{
  "n_layer": 12,
  "d_model": 320,
  "n_experts": 48,
  "experts_per_token": 2,
  "d_expert": 192,
  "d_shared_expert": 0,
  "activation": "swiglu",
  "moe_layers": [1, 3, 5, 7, 9, 11],
  "router_score": "softmax",
  "normalize_top_k": false,
  "routed_scale": 4.9,
  "balance_loss": 0.00109,
  "balance_bias": true,
  "init_std_router": 0.0184,
  "lr_router": 0.000394,
  "vocab_size": 32768,
  "norm": "rmsnorm",
  "norm_eps": 1e-05,
  "tie_embeddings": false,
  "optimizer": "soap_variant",
  "lr": 0.00221,
  "beta1": 0.95,
  "beta2": 0.99,
  "batch_tokens": 65536,
  "seq_len": 1024,
  "train_tokens": 329700000,
  "steps": 5031,
  "dataset": "wikipedia_en"
}
Below are experts of layer 3 (counted from 0) of a mixture-of-experts language model. Rows are named router (the router's row for the expert), gate (a neuron's input weights, with its number), up (a neuron's input weights, with its number) and show model dimensions 64-127. Each number is 128 + 32 x the weight over its row's rms, rounded and kept within 0 to 255.
After each expert's rows: a language model's description of what the expert responds to. This comes from a sample of Wikipedia text that the model never trained on.

# expert 42
router [113 141 123 105 172 110  34 182 159 143 159 166 110 142 162  96 115 162 133 122 119 144 105 109 165  98 133  88 131 168  89 136 191 103 154 139 126 116 165 106 167 111 207 141  66 151  80  87 120  87  87 152 111 163 106 102 139 176 144  68 121 167 126 128]
gate0 [ 89 177  85 152 173 110 131  52 103 187 146  80 169 141 124 119 120 116 143 158 127 105 113 138 135  78 103 109  91  90 140  93 165 128 111  70 167 145 125  88 156 127 184 173 131 119  81 109 135 126 118 201  86 137 116 114 134  96 131  73  62  95  90 112]
up0 [138 142  87 152 194 130 107  34 133 168 134 114 142 152 128 117 115 161 120 115 124 176  96 124 106 102 119 138  66 103 116 121 168 155  74  85 127 156 163  93 160 121 155 183  81 163 103 116 144 116  97 192  55 169 133 118 110 152 137 103  92 120 112 117]
gate1 [141 140 121 136 104 162  96  93 163  92 129 172 110 112 164  74 115  78 115 187 164 121 197 141 133 220  89 110  87 115 115  81 160 174 124  89 135 115 161 134 134 113 136 138 108 132  72 118 130  99 142 129  83 166 112 137 163 139 187 128  98 126 124 121]
up1 [102 143 148 135 178  95 148 184 124 108  98 115 117  95 126 158 154 186 122  84 129 116  88  92  86  87 152 119 163 130  78 210  92 138  91 142 124 108 139 142 117 170 117 113  94 155 160 106 149 119 147 116 167 120 138 182  64  96 118 120 149  61 128 121]
gate2 [ 74 112 160 181 117  67  99 170 129 122 169 159 121 159 121 114 119 120 111 175 119  82 139  90 131 121 132 150 152 145  79 191 126 118  85 125 149 109 125 166 106 213 120  84 160 120  82  98 118 185 223 158 135 148 146 128 116  91  98 138  77 118  91 161]
up2 [121 137 164 111 118 149 127 155  48  95 171 133 112 161 151 104  90 117 143 103 168  99 126  89 161 125 150 161 144 160 131  58  94  88 108 112  95 139 156 103  68  97 147 122 134 203 130 139 119 167 128 184 154 195 114  92  98 100 122 185 131  89  97 138]
gate3 [ 81 133 150 123 118 131 168  98 174 102 229 160 140 159 159  81 156 135 151 110 116  50 109 167 164 175 130 112 118 100  83 125 199 159 106 137 139 145 135 131 129 131 161 123  99 170 103  90 123 110 170 117 133 118 118 127 116 185 175 139 149 122 139 130]
up3 [166 108 105 139 101 140  78 131  99 135  43 121 104 145 102 179 126 122 122 149 135 132 125 122  63 125 129 161 149 163 145 127  37  87 192 121 119 138 105 121 107 129  69 122 133  82 118 171 119 169 143 148 103 111 141 143 133  83 116 166 114 198 124 155]
gate4 [ 71 137 103 132 125 133 122  69  66  89 148  87  87 161 100 100 114 138 160  69  80 136 154 177 117  89 115 128 119 111 185 112  75 151 136  96 108 138 127  82  89  94  91 131 125 110  53 119 120 210 120 157 155 173 129  99 161  87  82 159 207 174 112  82]
up4 [204 146 153 144 139 147  97 197 151 144  85 160 168 105 137 116 105 124  69 165 166 131 140 113 176 153 185 137 159 114 102 123 190 116  91 186 150 118 121 166 172 165 183 132 108 125 191 128 144  92 157 112 108  88 133 176 120 173 131 106  55  86 127 146]
gate5 [ 79 106 122 191 129 122 100  78  65 124  64  55  66 130 123 160 138 163 132 175  92 122 110 124 159 134 154 117 102 103 106  87  60 122 163 147  80 147 145  92 142 124 130 160 150 126 102  70  83 127 134 131  86 117 163 131 139 117 110 168  99 111 164 115]
up5 [179 113 155  56 121 117 148 156 162 122 189 169 153 155 125 118 122 117 127  82 150  90 142 177 136  87 123 149 161 145 154 155 130  99 117 120 184 128 104  95 120 125 123 109 123  99 171 219 139 129 155 149 125 126  86 143 120 122 159  90 140 144 100  86]
gate6 [100 159  97 135 198 109 167 208 149 146  90  99 150 142 126 132 144 109  77 107 132 201 146 105 226 159 137 120  64 172 106 120 123 119 141 117 127 120 155 146 103 171 167 123 105 122 110 102 126  76  98 104 125 126 121  82 139 117 129  87 112 157 154 114]
up6 [145 154 155 156 156  68 145 215 161 161  76  83 201 119 166 121 168 124  90  69 104 167 193 155 169 121 140 110 102 132 112 122 113  90 122  78 150 145 115 146  81 193 131 121 101 124 107 143 116  86 105 141 137 128 172  72 127 128 109 116  84 154 141 145]
gate7 [147 197  87 114 105 141 123 192 201  86  62 104  84 187  84 125 131 107 148 171 110 121 121 103 144 110  99 174 100 142 129 121 174 131 108 100  83 178 153 129 109 147  74 163 201 126 154 151 143 154 144 141 128  91 153  89  98 177 122 153 170 118  99  95]
up7 [ 99  91 176 148 137 117 156  83  60 179 199 106 140 100 158 167 103 135  88  91 127 132 133 133 122 163 138 107 134 111 134 153  70 121 150 148 156  98 120 114 134 136 197 128  78 122 136 118 100 105  72 139 109 168 139 127 113  65 129  85 116 124 142 154]
gate8 [ 94 136  99 152 160 145 114 112 111 122 126 139 186 155  68  86  78 145  97 101  73 101 123 156 155 123  79 100 140 143 151  96 143 131 115 113  92  55 124 195  87 178  87  98  76 108 135 129 128  54 123 129 108 110 116 159 194 115 144  79 102  55 103  94]
up8 [159 144 129 147 157 100 139  82 149 132 196 144 133  88  91 109 160 108 135 121 147 173 108 158 170 196 176 130  99  87 124 202  97 112  50 120 103 183 161 114 163 108 185 124 160 142 119 201 141 138 123  70 108 139 133  48  69 113 141 140 184 143 166 160]
gate9 [ 87 125 143 108  89 133 168 163 108 151 168 158 112 120 104 152 113  63  92 110 128 196 109 114 200  74  94 107 111 161 115 160  74 113 158 187 133 123 109 104 124 119 109 118 110 118 151 136 158 143 116 144 169 187 103 134 116 169 108 142 118 133 120 170]
up9 [127 135 115 160 138 109  63 116 134 116 127 118 118 160 105 174 113 137 166 115  91 119 172 135  36 145 179 150 125 112 111 173 103 169 144 101  62 207 152  97 133 121 148 112  43 181  72  89 133 164 136  82 130 163 112 186 118  81 107 138 119 126 160  65]
It responds to: Country, nation and city names, often after a comma in place lists, such as United States, England, Japan, China, London, American.

# expert 39
router [215 167 103 171 135 177 110 199 154  62 138 139 171 206 124 108 164 140 145 136 114 100 168 169  53 145 157 110  92 114 115 184 146 136  65 163 143 131 130 150 147 124 104 104 126 113 117 102 146 139 107 137 117  63 141 107  97 179 112 159 128  74  87  75]
gate3 [153  87 154 107 148 144 212 108  92 138  99 145 169 100 111 130 139 133 115 158  80 151 125 101 119 134  80  85 132 162 145 131  69  93 159  73 113 162 160 103 118 130 219 155 148  49  86 186  92  89 180  98 138 127  92 101  55  73 139 146 180  82  84 153]
up3 [102 131  84 148 143 131 111 121 143 161 100 136  86 146 104  91 111 136 117  78 113 143 109 163 117  82 165 140 124  81 101 117 157 143 120 138 124 141 124 123 139 140  92  57 108 171  81 112 136  79 161 144 119 175 108 106 142 142 118 120 213 156 166 108]
gate4 [127  87 143 183 163  91 119 133 170 149  62  90 133 126 117  98 107 142 143 104  77 174  66 141 108 130 119  80 112  95 155 129 142 143 103 162 118 142 100 114  97 150 120 128 172 121 173 119 121 115 136 136  98 116  72 124 118 122 139 145 126  92 117  68]
up4 [123  97 136 190 149 111 122 107 143 120 118  74 170 123 129  95 113 146 153  75  90 143  81 175  98  98 116 115 135 113 128 147  95 160  83 177 134 120 110 100 102 149 109 124 182 155 164 125 132 119 120 111  91  99 103  91 138 105 150 121 108 110 107 105]
gate5 [ 90 159 183 140 164 122 156  80 143 113  98 109  93 172 114 153 115 116 123 117 129  60 142  60  68  93 114 113  85 195 142 143 123 228  97  88 100 154 156 133  94 115 181 103 181 121  74 163 123  89 189 114 166 114  52  94 117 112  87 149 115 151 114  38]
up5 [108  77 182 139 151 106  66 135 155 199 110 135 140 153 110  82 149 129 133 149 124 152 167 172  78 108 106  67  95 142 171 145 176  81  75  92  44 127 134 111 116  91 160 153 183 138 137 106 127 144 126 148 146  91 158 198 118 206 160 150 160 171 152 174]
gate6 [146 137 171  77 137 132  99 171 140 116 126 127 145 125  82 145 141 153 131  89 123  89 151 107 140 153  86 148 192 146 168 100 124 124 104 164  76 103 150 128  81 134 103 125 133 123 192 192 125 203 156 131 133 153 101 110 164 127  80 180 128  40 145 146]
up6 [121  88 121 123 133 133 140 144 101 131 118 126 101 147 199 107 126  97 130 165 162 173 119 148 143  97 128 132  61 132  69 156 119 136 180  88 170 143  96 133 165  84 160 157 143 150 101  83 141  58 114 162 114 118 166 132  78 125 157 114 131 178 122 115]
gate7 [125 100 107 128 109  68 145 160 128 114  84  48 171 182  39 118 140 112 128  78 137 123  74 160  97 116  99 114  95 108 151 174 158 147  94  99 142 123  94 120 150 107 115 131  62 172 172 126 126 161  81 185  67 111 136 135 168 168 127 111  82 160  96 118]
up7 [140 126 130 159 133 191 107  52 125 126 141 166 131 138  74  97 117 106 140  59 124 169  74 148 151 160 138 103  57 102 128  92 162 158  66 149 121  96 139 138 136 127 132  82 136 128 132 150 201 112 122 149 152 109  97 116  96 132  99 166  98 138 170 130]
gate8 [184  96 156 104 151 109 109 108 124 121 113 138 114 143 143 117  96 113 136  98  74 120 151  54 103  63 171 133  99  82 202 144 178 136  60  84 168 124 142 130  99 158 128 125 170  99 146 131 149 116 109 108 138 119  77 111 146 124  68 120 191 130 149 120]
up8 [144 104 133 145 112 121 141 133  97 171 158  75  93 138 119 166 164 159 121 146 129 163  95 222 102 156 121 121  75 119 127  95 181 130 175 149  90 108 140 167  95 131 178  99 122 138 233 142 129 138 109 129 161 154 172 106 101  83  97  71 145 170  83 163]
gate9 [223 122  75 114 219 115 136 106 166 148 100 133 121 156 161 127  89  92 121 124  95 157 117 154  98 140 126 123 174 154 119 133 106 181  86 107 175 143 155 112  65 117 162 135  83 143 139  95 134  81 143 127 169  95 155 103 151  88 111 159 164 130 140 121]
up9 [163 145 139  87 142  66 150 166 147  78 153 154 129 104  89 137 108  89 133  63  91 148 124 111 103 108  94 145 161  88 154 152 150 123 117 129 151  53  73 138 142  83  33  97 124 129 158 151 107  79 130 135 143 145 133 143 152 184 117 137 149  62 145 116]
gate10 [ 99 110 127 160 117  94 139 133 107 139 117 108 173 129  91 123 117 106 189  83 109 166 157 119 119  98 122 104 117 166  59  88 129  86 108 134  82 165  47 127 173 128  94  66 113 131  95 156  98 166 128  40 120 134 126 137  86 119  93 152 145 118 103 165]
up10 [144 104 103 103 164 120 137 131 152 133 129 133  40 174 165 133 136 156  91 164 155 107  83 151 107 140 115 197 111 112 210 173 144 171 113 113 133 128 225 117  82  90 151 182 169 116 158  56 144 116 126 199 147 129 169 145 167 135 175  75 127 149 132  74]
gate11 [ 57 146  75 119  56  86 141 186 135  94 163 140 164 122 213 142 132 112 160 158 116 102 150 122 108  93 129 157 117 161 162  52 113 101  79  98 108  97 108 141 187 152 120  92  99 118 165 101 141  91 132 116 106 188 129  85 113  78 136 142 102 107 171 139]
up11 [191 119 128 160 138 136 129  35 158 217 104 140 127 126  79 135 179 144  62  76 175 137 112 148 128 166 150 114 120 114  88 205 108 159 175 154 122 124 166 112  76 155 151 143 166 128 113 104 139 150 155 120 121  59 121 153 138 178 126 147 174 141 120 105]
gate12 [117 161 183 143 166 135 192 175 118 193 174 112 136 152  81 104 139 104  99 232 151  98 210 197  95 131 106 137 134 151 143 130 100 156 139 112 108 152 137  84 171 116  68 138 169 136 147 103 164 118 147 122 103  85 119 135 119 144 148 197 120 124 193 164]
up12 [117 110 127  91  85 123 152 147 120 133  95 153 134 127 139 119 128  92 174 101 112  33  84 123 153 129 104 145 149 156 152 125 170 135 183 140 159 111 139 110 148 110 128  96 121 168 152 145 185 171 144 113 176 149 156 119 141 114  92  95 144 125 152 159]
It responds to: Prepositions of place or time, mostly "in", also on, at, during, within, in administrative locations like "District in Abhar County".

# expert 12
router [184 132 160 178 189 112 114 209 104 161  71  61 100 163  66 106  90 108 120 184 149 145  92  86 101 133 112 139 110 141 139 109 159 127  95  98 175 151 161 118 180  99 114 164 135 108 148 144 170 126 113 161  88 148 134 130 140 129 155 125 133 115  95 119]
gate0 [154  86 119 160 138 123 105  75 159 187 147  79 120 198 150 138 137 136  98 137 159 129  71 141 119 184 114  96 104 140  94 124 128 103 114 106 157 193  73 102 134 164 122 195 158 138 132 166 148 145 136 167 150 152 153 129 148  45 126 138 172 132  84 139]
up0 [152 169 135 145 105 135 179 177 109  33 111 156 128 106  61 138 159 122 137 127 116 109 202  98 116  74 137 149 115  81 172 144  85 134 142 127  78  69 129 147  97  85 164  82  91 102 105 129  99 114 102  69 129  73 130 132 107 221 136 155  84  99 165 115]
gate1 [134 113 131 141 199 114 144 176  82  98 117 122 102 104 119 175 147 168 110 148 104 145 140  83  92 104 146  99 137 126 165 107 137 168 157 100 199 160 107 116 135 118 140 152 134 133 178 120  96 129 111 129 156 140  68 128 140 128 157 179 123 138  32 112]
up1 [ 91 116 117 117 163 104 130 183 104  93 142 159 143 159  96 194 127 170  90 114 123 128 128  90 135  86 127 103 126 141 131 169 125 193 203 101 180 166 127 129 123 147 105 131 166 111 180 121 113 124 164 127 148  77 116 150 130 115 157 151 102 142  52 125]
gate2 [151 107  98 116 156  83 118 112 113  81 142 124  85 140 158 101 106 121 123 137 150 193  75  94  67  90 127  90 184 118  89 127 131 128  70 118 139 129  99 155 132 163 162 126 107 105 107 100 133 142 141 123  36 122 170  91 118 124 148  77 129 121 157 136]
up2 [ 84 142 159 142 161 188 161 165 152 137 106 212 163 138 116 102 124 107 105 128  77  95 157 188 172 202 130 124  99  72 165 125 130  92 185 162 154 178 135 144 112  88  84 116 124 200 117 126 167 126 116 170 177 126 142 153 188 140  71 100 106  91 128 157]
gate3 [101 115 103  95  97 169 167 174  64  69 166  72 153  76  99 136 134 105  98 107 128 107  96 103 116 104 136 133 181 145 133 125 120 119 143 109 129 125  92 121 130 128 153 173 118 101 148 141 105 123 126  80 108 112 120  71 113 185 168 112 133 147 165 165]
up3 [ 57  81  99 111 102 173 146 158  32  78 158  88 143 104  83 140 163 130 106  89 135 133 121  76 103 118 135 145 158 146 126 112 129 146 119  82 128 147  81 127 145 123 140 165 118 110 153 156 109  99 148 105  93  94  96  62 101 181 155 121 147 139 148 167]
gate4 [144 154 135  93 103 156 156  97 155 145 117 137 124 132 128  92 149 117 116 140 160 107 140 132  80 145 105 211 174 159 158 131 124  77 143 163 112 123 128 164 127 129 118 130 107  98 146 110 126 118  77 140 162 122 175 117  92 151 122 109 181  90 121 141]
up4 [104 187 129 110  93 168 167 156 174 110  83 141 146 168 157 129  80 135 124 130 140 133 120 131  82 124 102 141 155 133 147 129 128 100 114  92 124 116  97 205 110 143 118 126 137 123 106 109 117 164 121 168 129 179 137 119  98 176 134  98 135 109 152 112]
gate5 [122 141 168  84  85 178 127 103  86  77 137 113 133 103  80 114 135 165 106 103  79  95 147 153 153 129 135 154  72 137  91 108 119  51 123 166 143  77  73 126 136 169 146 142 130 125 137 102 109 158 112 142 160 105  47 192  83  92  98 103 103 146 117 170]
up5 [170 135 149  86 101 125 116 168 123  71 163  80 121  99 139 120  74 153  91  99 141 128 117 120 124 160  63 137 107 123 133 127 121  63 118 151 164 134  70 135 106 148 129 104 116 148 189 115 100 112 152 105 102  91  76 109 118 193 158 124 112 147 138 170]
gate6 [157 132 206 110 125 148 145 146 147 114 130  84 179 122 128  99 120 144 101 102  98 130 212 132 124 110 127 180 132 151 120 134 109  98 128 161 103 161 156 180  94 170  94 145 144 134  76 100  91  50 143  68 135 108 156 126 172 153 118 122  76 126 125 101]
up6 [120 122 213 106 147 139 127 136 121 115 131 101 179 143 119 106 116 141 110 173 112 129 177 135 144  98 135 157 145 172 162 143  86 119 100 157 112 162 147 158 105 122 112 168  87 111 105 103  91  92 147 129 123 142 170 114 149 161 127 111 114 115 171  98]
gate7 [107 155 136 103 157 135 143 183 116  85 184 117 112 127 112 145 128  90 147 104 143  91 157 130 208 144 118  99 172 140 172 148 147 155 113 129 150 122 121 108  72 136 118 144  94  70 145 119  75 151 105 143  93 102  85 199 119 131 105 104 115 122 134  88]
up7 [126  98 124 140  77  68 104 174 101 130  87 145 122 110 151 212  83 112 142 169  73  65 145 153 129 164 133 140 140  52 126 115  84 108 129 118  98 134 115 123 143 157 170 139 158 144 141 154 121 133  99 160 105 130 112 107 129 109 176 135  96 151  97 131]
gate8 [137 136  85 129 159 178 136 149 119  95 167 139 161  69 121 197 133 115 130 105 141  98 166 140  50 124 106 128 120 120 153 177  78 180 112 114 113 115 157 140 128  69  92 118 124  94  98 141  86 121  74 162 121 143  90 148 159 128 114  89 173  83 122 104]
up8 [177 113 100 149 146  99 122 151  77  91 202 176 119  87 144 166 121  75 161 126 137  77 164 155  54 114  85  64  90 116 158 149 107 141 130  84  88 171 118 143 138  91 110 151  98  80 125 153  85 154  98 198 155 150  86 146 141 144 103 119 123  66 123 123]
gate9 [179 164 123  65 112 116 100 119 122 104  55 110  74  95  70 184  93 174 117  85 110 183 160 160  52 154 117 180 130 194 104 105 158  42 108 134 169 115 113 148  90 173  91 105 159  96 120 130 145 102 147 132  96 193  86 117 109 137 118 149 107  88  79 114]
up9 [107 103 107 157 151 174  67 167 167  78  78 131 133 157  84 161 131 131  99 150 123 157 132 124  61 159  78 184 171  87 107 194 136 114 162 144 117  72  98 121 133 109 106  88 150 137 127 176  97 108 136 106 141 110 120 134 126 136 143 157 131 148  74 122]
It responds to: Field names in infobox lists before a colon, like Location, Sport, Born, Genre, Time zone, Career titles, and the colon itself.

# expert 47
router [111  93 145 164  94 108 131 164 128  82 137 121 152  65 188 161 135 156 130  95 170 129 150 113 154 150 121  93  86 183 107 138 120  86 176 162 147 143 158 170 185 162 120 150 118 114 134 122 152 120 189  83 134 122 128 133 111  97  58 153 130 151 182 145]
gate4 [112  93  92 110 182 183 137  96 185  97  75 163 147 140 131 117 101 165 107 117  74 195 136  88  86 180 153 111 147  95 129 111  88 151 104 157 133 112  96 157 156 191 153 103 137 132 174 151  85 169 136 130  87 149 100 185 123  99  59 172 109 134 122 126]
up4 [141 143 125 111  71  86 131 111  92 122 161 115 122  99 141 185 201  78 213  24 177  69 102 127 148  86 178  99 103  93 132 121 115 103 148 121 133 138 163  56 144  87 148 106 156 147 116 103  93 115 129 125 140  78 119  89 121 122 187 143 135 141 163 131]
gate5 [117 115 169 224  98 133  85 109 125 121 136 164 110 149  97 154 125 173 133 146 143 145 132 125 102 134 110  96 100 170 169 112 126 107 160 138 186 107 140 157 148 106 158 102 187 118 117 156  95 131 123 154 152  89 126  89 112 155 111 107 118 106 204 132]
up5 [ 78  87 151  68 126 104 144 154 123 143  99 122 110 152 143 108 110  52 125 153 122 116 120 149 139 124 136 155 111 108  40 142 161 115  70 150 103 135 134 155 116  93  84 138  82 144 122 113 149  92 114  90 101 167 159 128 123 103  77 142  49 186   5 110]
gate6 [ 47 141 128 129  83 143 143 183 122 159 122 112 109  79 140 131 128  90 150  63 162 182 139 127 118  87  93 130 165 129  96  33 142 138  97 173 118 154 108  88 121 154  79 124 106 127  90  98 124 165  52 122 125 160 233  84  80  74 138 109  91 108 108 165]
up6 [152 153 108 126 135 219 115 131 137  81  77  90 172 102 138 130 124  59 147 193  94 154 167 140 138 137 119  83 112  92 103 159 175 143 118 128 160 115 128 149 137 179 160 145  45 123 103 123 140 181 107 150 172  81  76  29  82  93 139 117 155 185 113 114]
gate7 [154 102  90 119 127 115 100 146 184 129 146 132 134 164 120 161  94  75  99 134 153 101 151 127 118 102  80  76  91 145 129  82 183 111 150 163 137 191 142 145  97 174 137  84 106 118 114 160 149 126 168 127 121 134 145 132 174  64 141  97 106 147  85 118]
up7 [158 101 101 110 113 101 116 136 175 143 156 142 108 156 123 138 102  82 113 125 162  93 121 135 104 118  76  83  93 114 153  74 182 107 151 133 122 155 164 133 101 182 144  80 122 150 144 167 175 148 171 124 125 148 148 108 177  42 129 118 110 136  97 132]
gate8 [143 141 115 188 133 103 168 138 145  86 130  90  96 184 162  99 177 117 185 125  91 145 129 107 127 126  86 145 141  94 137  82 130 104 131 111 103 107 104 115 121 168 133 150 114 101 117 161  71 145 115 177 131  86 124  90  86 116  94 135 112 110 106 109]
up8 [155 125 130 162 129 100 131 128 121 146 164 111  80 126 162 109 179  84 157  91 145 115 143 112 164  92  83 115 103 133 174 153 145  52 191 132 124 123 114 122 160 151 147 157 103 143 104 159  65 209 127 141 114  87 170  91 132 138 123 171 150  46  96  85]
gate9 [100 162 138 176  68  42 184 176 117 152 128 124  96 121  90  76  90 153 114 108 130 157 109 127 190  79 126 136 107 169 133 151 176 110 121 162 106 151 124 169 142 173  81  99  91 128 128 161 162 130 151 155  76 149  93 136 105  93 121 160  71  84 104 171]
up9 [150 102  93 134  92  73 146 125  30 147 148 117 111 141  87  92 102 117 172 122 170 126 124 100 179 108 150 120 159 160 136 118 131 153 108 140 129 151 140 135 202 112  92  98 111 130 106 121 206 121 149 147 133 100  87 101 144 119  67 131  87  99 148 124]
gate10 [165 136 119 102 152 121 111 169 116 103 142 169 135 108 191 160 124  64 192 173  81 149 100  97 201 102 102 112 154  67 142  86 150 127 147 181 124 144 177 157  75  68  93 146  98 144  99 153  99 135 186 113  79 149 143 137 153 102 160 124 148  89 153 131]
up10 [ 83 174 116 121  81 129 179  97 133 116 163  83 133 224  72  99 124 174  97 109 162  95  75 185 109 130 159 174 148 102 117 183 134 146 171 145 154 134  62 108 177 124 179  94 145 123 115  67 113  91  73 138 224 121 156 117 131 121  89 103  85 109 124 122]
gate11 [104 148 108  86 120 190 149  69 141 129 111 158 178  87 160 112 171 145 171 152 133 169 213  91 168  78  49  81 112 171 143 117 163 147  93 104  98 146 137 120  66 153 105  95 164 139  79  97 185  99 149  92  75 108 177  99 168 106  47 150 139 188 136 146]
up11 [106 133 129 103  98 162 220 175 145 119 168  93  86 176 161 111 128  98 158 132  84  92  96  98 183 106 155 123  99 138  88 128 153 153 142  70 124 104 165 123 158 124  98  95  56 133 115 110 110 166  96 102 166 214 133 126 135 104  66 154 130  79 147 126]
gate12 [137  96 162 127 148 119 111 175 148 117 157 136 139  97 156 121 173 168  94 117 127 188 112  97 153  96  99 131  84 158 111 152 117 142 133  91 176 166  90 178 156  98 141 145 190 121 115 107 114 136 161  76  79 135 177 127 105 152 122 115 190 122 110 133]
up12 [143 111 133 100 142  97 122 146 131  90 131 136 120  99 173 149 195 124  74 123 135 143 177 156 117  99  87 126  99 182  87 177 137 120 117  89 150 134  81 158 165 122 151 148 134 140 141 121 129 129 121  69  73 111 139 126 118 141 160 108 162 146 110  93]
gate13 [ 83  86 158 147 104 100 101 105 144  87 135 110 139 123  87 164 155  84 134 114 167 129 174 138 154 114 139 120  73 128  94  74 150 139 119 178 113 123  77 139 113 157 182  95 144 128  83 140 115  98 128 115 146 109 133  84 116 152 168 120 140 194 146 164]
up13 [ 83  66 172 167 136 100 156 105 159 119 113 120 143  77 154 123 183  82 131  75 123 144 136 122 163  48 156  92 110 111 109 126 182 123 113 130  78 100 114 122 147 164  97 109 108 159 112 117 105  96 159 152 137 134 115  56 181 118 186  56 168 145  81 154]
It responds to: Final suffix pieces of words like -er, -ization, -ists, -es, -izes, and == marks closing section headings.

# expert 28
router [119 190  65 112 133 171  78 151 143 127 157 157 120 157 122  67 119 182 152 121 133 155 172 110 111 154 107  77 151 115 107 127 167 140 198 128  86 111 161  65  79  97 133  51 109 157 151 124 157 134 162 128 119 131 115 151 121 158 152 150 173 159 130  98]
gate0 [132 147 137  73 139 194 124 125 172 151 156 136 184 112 161 142 131 185 175 110 125 157 110 109 137  86  89 111 139 138 115 144 138 100 138 131 168  68 157  95  63 150 184 115 138 147 104 180 121 133 114 179 138 112  57 127 107  99 174 122 138  96 171 100]
up0 [134 207 157  88  98 206 147 174 148 152 162 160 163 138 122 141 125 147 131 134 122 114 115 120  97 125  81 118 109 139 120 133 120 104 129 172 168  99 124 134  71 149 166  68 124 131 102 115 151 131 144 152 104 115  75 177 105 116 122 125 125 107 175 112]
gate1 [138 106 140 103  61  68 131 132 159 136 122 115 144 112 123  59 177 123 139 100 105 113  56 105 124 102 180 117 167 113 117 110 163 163  72 149 129 185 168 174 156 132 101 153 142 144 118  89 127 174 176 169 106 131 154 106 128 120 177 141  82  92 151  90]
up1 [106 152 138 127 135 155 128  89 132 126 136 159 121 133  71 153  93  65 157 170 170  97 128 173 126 110 158 132 100 180  63 164 108  72 139 137 117  88 112  69  82 176 121 145 151 127 167 188 151 133 103 117 173 117 179 119 104  96 119 161 175 113 112 155]
gate2 [122 175 152 100  93 145  95 137 120 158 147 113 116  62 146 119  90 156 126 150  81 153 145  60  86 142 100 109 175 127 144 174  80 148 177 133 137 170 143 105  86  81 194 173  71 110 106 114  64 118 109 163 113 118  97  94 127  86 175 110 121 145 182 134]
up2 [137 106 147  99  76 149  86 125 137 147 154 141 102  63 129 100  96 148 133 138  90 100 164  70 119 174 104  87 133 116 143 179  98 156 187 123 139 168 152 134 134  53 215 155  85 110 121  77  67 103 131 153 110 167  85 111  92 113 183 129  99 147 156 105]
gate3 [132 144 154 112  87 160 125 150 150 139 192  76 118 122 141 155 162  52  77 131 155 104 113 140 154 156 112  93  92 109 180 107  94 110 137 178 137  81 147 119 115 169 129 124 166 131 126 119 100 151 156 101  99 129 142 140  83 139  75 137  94 154 123 159]
up3 [ 74 113 108 152 140  85 100  86 103 132 130 130 135 101  68 137 148 163 156 122  64 149 159 103  84 168 158 164 134 170 123 104 156 120  82  85 110 136 134 118 153  48 178 133 112  95  89 106 141 125 143 175 115 154 127 164  94 115 147  74 161 109 101 136]
gate4 [106 155 143 142  76  89 121 150 170 124 149  84  87  83 129 161 104 148 130 161  78  76 186  93 145  88 167  96  92 104 155 114 113  96 148 143 136 131 121 110 127 138 142 183 103 150 110 157 152 163 128 124 115 151 127  87  92 133 105  68 167 167  90 110]
up4 [138 174 145 154 156 119 120 116 173 148 107 100 108 105 160 137 111 125 129 144 115 117 173 149 140 111 127  64 141 111 124  62 127 155 195 151 129 122  94 154 122  97 131 167  98 190 158 168 136 185 115 127 160 123 200 107  81 104 112 137  89 135  57  85]
gate5 [142 211 141  98 114 107 104 146 138 130 143 151 161 116  58 107 115 156 104 116  92 117 122 195 155 120 121  75 168 206  97 117 127 167 163 131  90 132 111 108  91 128 168 141 134 117 137 154  91 160 162 127 144 120 151 122 165 121 108 171 145 169 163 138]
up5 [120  85 149 175 156 163 178 108 104 120  95  86 125 117 166 155 119 106 164 110 169 120 135  64  55 112 123 154 130  62 164 106 146 138  90 144 169 124  92 182 173 126  92 121 113 100 101  64 142  92  93 107 107 158 107 122  96 145 147 108 109 123  80 110]
gate6 [136 133  98 122 137 131 149 108  80 128 171 149 148 128 109  84 156 170  87  96 139 127 105  79  93 133 126 157 122 109 100 114 113 146 153 165 113  93 103 103 119 154 138  52 146 145 144 179 171 160  90 130 113 133 133 140 113 139  85 111 121 137 119 102]
up6 [119 164 114 103  98 130 147 125  99 153 155 159 115 133 148 120 168 164  90 103 159 133  96  69 106 141 136 120 124  91 100 135  96 121 124 151 131  93 119  93 130 141 123  85 124 119 119 206 139 148 128 127 131 142 123 116 121 146  77 117 142  84 132 101]
gate7 [109 132 141 170 136 114 138 133 113 102 154  31 162 110 189 102  97 168 116 175 123 105 116 125  66 152  93 110 125  99 143 175 157 106  80 126 132 177 112 119 162  97 174 144 112 116 155 146 160 135  67 188 204 175 140 133  87  89 157 130 145  72 110 121]
up7 [ 58 153 169 120 157 128 101 128 181 133 151 178 146  92 117  77 155 123 111 109 145 120 120 109 130 175 137 142 160 123  97 142 147  94 140  70  63 173 128 172 134 123  95 114 116 118 196 165 150 115 133 171 166  92  77 129 147  92 128 109 137 117 143 182]
gate8 [149 162 134 153 103 160 131 140 144 141  60 149 114 144 154 152 133 140 140 143 115 141 145 142 128 174 110  87 184 176 134  97 111 149 164 135  48 136 151 147  99 121  93 152 145 129 135 140 131 160 171 117 127 118 134  94  94  66 144 196 168 115 157 121]
up8 [137 101 145 133 192  86  75 138 145 127 199  35 154 167  62 134 132 115 124 106 141  74 123 109 158 102 142  57 131 157  98 167 156  55  99  77 161 189 117 116 178 135 137 107 132 144  96  94 122 113 156 164  82 105 131  98 119 205 146  80  52 127 142 126]
gate9 [119  78 135 131 105 135  94 131 106 165 120 157 116  61 105 100 170 136 116 140 135 201 160 121 158 119 163  83 137  95  83 180  87 132 135 168 128 108 174  68 163 134 149  98 122 136 119 186 140  81 172 190 130 116 101 129 100 124 102 134 130 103 134 131]
up9 [110  80 144 105 120 171 122 138 130 201 123 170 157  86 128  85 163 135 155 159 124 215 151 113 129 123 133  84 124  77  81 164 108 125 170 166 160 143 167  84 165 101 121  82 136 149 145 173 142 151 212 171 158 113  95 148 107 127 123 148 175  98 117  96]
It responds to: Colons and dash-like separators after titles, publisher places, times, Bible verses and field labels, plus table bars and minus signs.